From a checkpoint of a small mixture-of-experts model trained on Wikipedia.
Size: 14 layers, width 256, vocabulary 8192.
Below are experts of layer 4 (counted from 0) of a mixture-of-experts language model. Rows are named router (the router's row for the expert), gate (a neuron's input weights, with its number), up (a neuron's input weights, with its number), down (a neuron's output weights, with its number) and show model dimensions 128-255. Each number is 128 + 32 x the weight over its row's rms, rounded and kept within 0 to 255.
After each expert's rows: a language model's description of what the expert responds to. This comes from a sample of Wikipedia text that the model never trained on.

# expert 0
router [100 147 128  93  98  95 164  98 101 161 104 154  94 169 163 163 162 164  98 115 169 156 105  88  94 154  95 163  96  93  95  96 101 105 100 155  95 147 155 161  97 104 163  98 101  93  87 169 161 154  90  93  86 161 162 158 149  98 151  91 165  95 162 160  92 104 160  99 167 161 162  94 159 144 161 103 152 110 162  99 150 152  94  91 167 100 169 161  95 151  98 152  93 152 158  90  97  97 161  92  93  92 158 110  87 108 104  92 169 166 157 102  91  92 155 163 166 101 162 156  94 155 164  94  96 102  93  98]
gate1 [103 149 113 147  96 123 130 121 139 142  42 108 180 169 195 138 148 153 126  81 159 160 141 171 170 107 134 169 113 128 103 170 139 145 140 122  71 129 130 187 118 138 168 133  67 126 137 154 121 114  70 156 109 176 108 168 130  83 123 133 119 147 105 133  67 125 195  95 104 167 138 185  95 154 115 144 115 100 159 173 137 106 121  74  69  98 175 101  71 171 111 130 121  83 194  97 118 120 167 136  70 138  74 127 123  88 176 108 176 151 124 139  84 157 130 122 122 152 109 185 141 113  96 135 105 164  79  97]
up1 [139 133 162  91 118 160 167 130 133 106 137 134 180 142 158 180  89 143 180 107 124 139  99 114  88 135 146 115 136 111 168 132 136 155 158 158  93 119 162 154 110 186  68 117  77  83 130 133 163 146 113 107 118 169 118 138 110 154 122 115 154 114 115 145  92 207 130 137 111 121 132 194 123 128 123  85 154  86 152 155 151 139 128 130 199  74  87 112 119 147  73 126 190 198  85 126 113 181 143 133 129 131 134  79  99 172 103 124 134  56 137 143 107 111  62 237 105 173 132 141 111 192 164 127 157 164  92  68]
down1 [167 171  73 108 213 181 155 132 132 151 112  57 147 155  89 111 103  62 138 152  98 141  94  93 139 119 120 112 178 119 185 144  97 130 198  83 160 166 105  63 144  53 143  84 156  92 142 190 135 126 191  88 163 188 121 120  90 129  79  63 157 106  99 124 107 119 151 110 110 165  70 126 146 126  86 147  98 127  94  52 178 110  95 134 162 119  77 132 114 153 125  81 102 176 174 138 146  76 151 101 162 175 113  75 106 110 136 124  72  88  87 138 141 150 141 142 177 119 162  83 154 169 129 139 131 137 128 116]
What it handles: Mid-word endings, common words. Word-final pieces and everyday words mid-sentence, such as acc-used, original, initial, process-ed, all, against, United.

# expert 53
router [100 149 124  98  92 103 165  94  96 160  95 154  89 162 160 167 165 166 106 117 163 164  99 102  90 159  87 152 100  99 100  91  96  98  92 152  90 156 164 165  88  96 160  96 102 101 108 165 156 167  96  95  91 160 167 162 155 107 158  97 161  97 155 150  96 106 154  97 162 166 160  92 149 132 158  98 161 106 165  95 148 157  90  93 157 104 163 161  95 145  95 149  92 153 154  95  82  97 159  92  95  87 160 145  97 103  99  97 162 158 156 108  95  94 161 162 164 102 157 153  96 153 165  94  95  91  93  98]
gate0 [152 102 132 130 103  97 123 156 147 146 147 116 113 165  74 112 192 178 134 156  86 217 140  77 166  70 139 107 104 194  99  79 126 105 160  79 114 116 134 129 158 144 186 156 186 110 113 110 107 166 101 147 112 154 148 156 137  63 149  77 202 152 147 110 129 104 169 137  95 163 119 152 137 138 151  91  83 135 141 121 120 117 145 135 124 143 106 114 132 145  88 110 159 151 112  67  87 103 107 103 163  50 100 164 182 110 111 170 176 139 140 161  56 149 105 159 144 110  78 173 106 154 144  87  87 112 114 166]
up0 [113 125 127 127 125 151 149 130 146 139  65 166 141 120 163 108 154 117 152 163  84 205 131 104 159 112 207 143  82 194 102 128 116 148 140 140 109 144 131 104 153 100 170 105 154 162 108 121 202 181 100  77  91 115 118 122  80 150  85 132 187 122 118 162 171 101 155 108 106 184 152 169 127  92 114 107 162 130 160  99 121 133 148  62 133 131  70 148 144 148 106 134 118 144 167 101 110 128 130 195 111  91  73 121 151  89  76 161 168 104 149 109 169 193  97 155 133 110  74 186 148 129 193  86 164 140  89 130]
down0 [147 179 107 143 131  48 138 121 111  93 115 115 136  96 137  64 142 130 125 135 143 145  84  52 130 148 141 145 143 168 157 112 131 103 151 130 130 117 138 115 154 175 136 144  86 201 125 151 136 165 178 130  89 151 145 131 125 109 122 141 172 149  82 145 131 116 132 167 170 115 180 115 145 125 122 185 114  65 144 199  99 176 119 100 185 134 104 135 140 122 120 124 143  97 135  93 109 215 121 175 171 136 169  63 137  58 107 151 132 104  52 101 148  92 121  76  71 113 123 111  96 158 131 129 153 148 110  84]
What it handles: Zeros and date digits. Digits, especially 0, 7 and 8, inside birth dates, years, times and weight classes, plus short pieces such as pe-erage and DF.

# expert 5
router [ 98 151 130  95  91  99 166  96  95 162 102 154  98 159 157 165 166 161  94 116 158 158 104  88 100 162  89 161  99  92  98  90  93  89 102 157  90 159 155 167  97 105 159  98 102 100  85 151 153 156  93  86  92 160 160 167 151 100 156  96 160  95 154 162  92 105 164 106 164 164 163  87 160 129 160  99 153 111 160  94 154 172  92  95 157 104 166 163  95 155  97 158  94 157 154  93  91  94 164  92  96  89 159 153  91  89 104  99 159 158 158 114  89  93 160 164 166  96 157 158  97 143 160  99  93  96  92  98]
gate1 [130  86 136 131  82 145  98  97  99 144  89  74 110  89 112 155 136 130 121 166 132 120 144 152  70  89  40 100 157 119 159  92 136 120 154 116 137 173  97 168  93 157 106 162 116 182 111 151 109  83 106 106 113 139 111 112 160 136 138  91 134 144  79 121 179 118 119 162  83 146 147 179 148 187 101 183 153 146 143 138 175 153 145 141 129  95 145 194 154 111 158 123  18 132 116 150 167 122 106 126 169 103 142 135 142 115 112 165 146 114 128  97 156  50 102  77 148 158 134 125 146 153  76  96 151 140 166 141]
up1 [179 160 140 112 116 115 135 119  96 122 141 135 173 172 131 148 118 120 174  99 108 109 116  59 137 154 135  90  71  99  71 120 108 110 114 146  91 148 183 109 110 126  93  95 114 112 115  87 154 120 117  95 173 120 179 125  76 123 139  59 151 156 140 127 101 140 138  90 198 113 172  89 131 128 157  74 126  54 195  85  84 118 142 150 122 126 126 148 128 124 170 130 183 104 107  68 125 169 138 119 128 113 134 114 105 127  68  85  82 122 141 149 191 143 123 167 160 151 133 177  85 150 156 119  64 130 113 143]
down1 [167 126  99 115 131  94 164 138 108 136 132 125 104 162 134 170 110 136 140  73 107 123 139  81 177 168 178  75 165 136 135 170  96 134 167 131  65 134  83 136 161 141 124 112 192  82 172 113  96 148 138 105 167 112  94 123  86 158 140 130 106 148 112 120 155 213 138  83 123 127 159 205  91 172 192 123  40 107  69 145 135 179 136 184  89 115 102 156  99 129 169 100 175 148 138 159 204 152 195  55 200  98  76 134 100 156 137 138 113  66 103 120 122  85  88 119 103 118 166  67 165 139  69 161  84 101 143  91]
What it handles: Mid-word noun pieces. Ordinary noun and verb tokens or their continuations in running prose, such as office, based, lect-ure, court, term-inus, He.

# expert 30
router [100 155 138  94  92  90 162  97  98 155  99 146  93 167 169 164 162 162 108 117 167 161 100  89 104 157  93 162  93  97 113  96  92 105  94 155  90 155 166 167  88 102 161  84  97  87  92 155 155 154 102  72  89 163 164 167 156 107 155  96 157 104 158 165  98  97 159  98 156 152 161  97 161 146 161  97 153 104 167 102 154 164  88  94 163  99 157 168  89 151  91 154  94 160 157  95  92  96 163  90  89  89 159 151 101  94 100  93 162 164 160  96  91  97 156 171 167  95 161 155  97 151 160  91  93  99  95  95]
gate0 [114 124 205 140 112 116 151 160 134 108 146 168 192 110 150 150 162 115  85 171  91 132 180 165  68 112  86 122 113 119 124 141 104 124  96 144  96 167  81 143 139 157 146 179 125 104 129 138 195 114 116  89 109 194 145  94 133 144 156  99 168  97 152 115 131 118 142 110  63 125 127 150 109 109 154 120 155  68 174 141 139 148 147 126 155 111 100 127 130 126 135 155 105 140  91 123 106 134  71 120 144 125 100 125 100 149 128  79 132 150 140 110  81  85 118 157 139 130 118 195 155 118 138 167 105 133 144  96]
up0 [134 126  92  73 115  95 115 119  92  45 191 186 180 133 119 111  70  91 146 141 126 100 124 106 135 106 129 137 206 126 163 137 112 192 131 148 127  96  94 102 153 152 113 128 111  60 136 113 152 136 111 121 119 118 123 163  90  81 150 136 140 114 137 172 136 194 164 157  93 135 117  85  83 157 114 171  99 117 150  84 171 173 151 125 182  97 207 101 118  56 144 120 120  90 162 151 125 144  79 109 156 150  89 154  41 128 163  97 143 184 154 169 123 146  86 107 177  87 141 136  75 159 160 152 163 101 143 135]
down0 [116  92 150 152 147 159  85  96 126 154 130 148 100 121 123 129 162  92 131 132 158 139 116 122  97 191 182 131 114  90 102 129 156 101 124  90  92 159 168 143 114 124 127 134 155 142 119 154 159 119 185 151 216 208 106 141 115 119 147 128 174 176 130 131 127  68  86  71 109  83 131 143 117 159  70  82  80  89  88 144 156  72 181 131 143  82 205 121 138  61 127 147 135 109 129 135 134 107 156 114 141 203  95 128  95 112 131 143  89 129  93 187  88 118 190 169  94  84 106 149 125 172 112 179 204 126 122 152]
What it handles: Word pieces after articles. Capital letters and word pieces in names and terms, such as Ind-iana, trib-es, ac-claim, uncom-mon; also %, United, second, season.

# expert 27
router [103 150 136  94  89  95 164 102  94 165 105 153  92 167 162 161 165 162 107 123 157 154  97  95  94 153  86 158 101  95 111  91  93 104  96 148  88 163 157 165 102  99 159 100  98  97 100 161 152 161  93  99  92 162 165 159 152  96 162 108 159  95 158 161  96 101 165 102 160 156 157  94 154 150 166  99 161  80 163  94 156 163  94  92 155  99 160 163  93 152  97 164  98 164 163  87  93  98 153  97  92  92 165 146  90 104  99  91 159 160 157 103  95  95 160 164 161  97 155 157  94 153 162 101 100  94  89 100]
gate1 [130 127 201 141  55  55 131 143  87 139 109 168 103 179  76 133 151 138 137 142 200 148 105 154 143 112  92 135 174 117 101 156 123  89 124 120 101 143 120  81 122 117 157  96 139 145  86 111 153 137 143 109  49 199 103 136 124 223 107  94 146 151 122 155  60 151 108 150 133  87 110 132 168  96 160 129 141 131 145 122 162 126  97 156 148 132 182 212 119 163 105 183 128 165 167  56 108  84 124 125 106 103 133 142 187 182 130  81 132 163 123 164 148 155 189 126  72 150 105 110 109 126 171 148 114 100 114 132]
up1 [134 162 137  82 164 137  98 181 137 141 175 190 110 200 100 139  94 166  72 122 105 119 155 104 179 138 163  96 161 171  74 115 101 126  80 142 140  88 189 112 139 109 112  87 119 186 126 128  87 132 157 147 155 168  73 159 129 133 160  74 114 131 147 131 141  79 122 145 133 170 122 160 129  87 104 104 151 114  86 114 148 112 113 164 191  82 114 141 158 141 149 110 117 151 110 104 181  90  76  91  60 109  87 160 145 153  96  56 168 178 137 126 224 133 174 166  78 107  83  88 161  78 114 130  65  93 162 132]
down1 [142  70 122 140  98 154 171 145  88 139 175 123 133 158 117 149 149 151 109  65 120 164 105 140 185 141 133  98  88  66 161 120 186 103 139 121  69 130 177  92 146 152 188  83 155 124  90 121 179 112 129  42 160 114 106 109  83 147 163  88 124 141 118 131 127 125 152  88 116 229 159 154 140  95  85  85  99 172  24 152 116 165 113 184 150 145 150 141 136 124 174  72  95 150 119 148 176 144 138 137 112 108 145 105 115  94 239  83 189 124  97 117 109 166 131  70 112 113 151  89 101  93 108 129  91 142 141 171]
What it handles: Digit two, word openers. Digits like 2, 4 and 3 beginning numbers, especially years after spaces or dashes, plus opening pieces like trans, Unter, The.

# expert 25
router [100 149 132 100  94  96 168  99  96 161  99 154  86 167 162 163 160 161 103  97 159 146 103  91  93 158  94 155  96  99 102  94  98  98  96 153  92 156 159 165 102 105 162  97 103 103 110 162 147 159  96  78  89 163 172 164 153 104 155  92 158  94 162 149  99  96 164  97 164 164 161  92 158 143 160  98 160 101 170  92 156 159  93  94 164  99 165 164  94 162  93 156  94 141 160  96 104  96 157  94  89  89 161 151  91  92  99  88 162 151 149 107  92  95 158 167 160  94 163 156  90 155 164  95  88 104  91  93]
gate1 [104 122 110 108 167 121 143  95 115 151 111 134  38 138 143 146 142 165 161 100 105 146 114 100 122 127 151 155 125 156 149 130 160 129 132 134  89 175 150 125 109 145  95 115 138 146 161 109  97 166  66  97 110 126 149 188 131 124 101  66 203 124  78 153 134  97 108 108  66 141 168  74  53 156 108 165 148 123 209  91  98  91  96 158 117 118 109 101 128 159 149 136 134 123 106  58 102  82 178 171  93  70  69 152  47 124 119 126 178 156 132 106  93 100 125 170 126 127  85 146  89  74 124 141 160 124 131 136]
up1 [113 149 110  87 156 107 127 153  98 143 112 135  89 127 128 115 165 175 166 118 117 162 135  95 124  78 131 164  82 157 131 129 163 147 109 114  79 162 125 143 142 124 117  97 142 121 167 128 127 166  82 131  99 140 138 190 162 126  96 107 230 147  87 105  79  72 120 120  71 115 147  66  72 126 139 146 142  96 216  97 136  51 104 134 148 162 117 133 120 139 131 150 116 149 113 109  97 102 115 146  81  48  52 158  14 143 122 167 193 135 138  81  89  78 123 182 150 134  87 141  91 106 155 148 120 100 137 140]
down1 [181 170 143  98 111 112 154 118  93  60 112 107 117 114 148 111  82  80 121  91 162 117 138 143 150 134 106 196 128 159 136 140 152 107 158 182  81 137 158  88 162 109 136 134 103 177 110 116 129 179 108 131 139 113 121  93 129 138 132  34  72  98 124 151  86  94 110 168  69  82 166  63  89 174 178  94 125 148 185 169 150  84 146  60 123 116 137 168 235 143 166 169 138  89  99 164 139 112 108 122 186 115 160 106 168 136 167 159  96  95  83 131 136  42 171  81 121 134  89 125 112 100 155 118 114 108 211  92]
What it handles: Later digits, place nouns. Middle and final digits of years and figures, like 2018 or 12,888, and words like States, York, World, year, stream.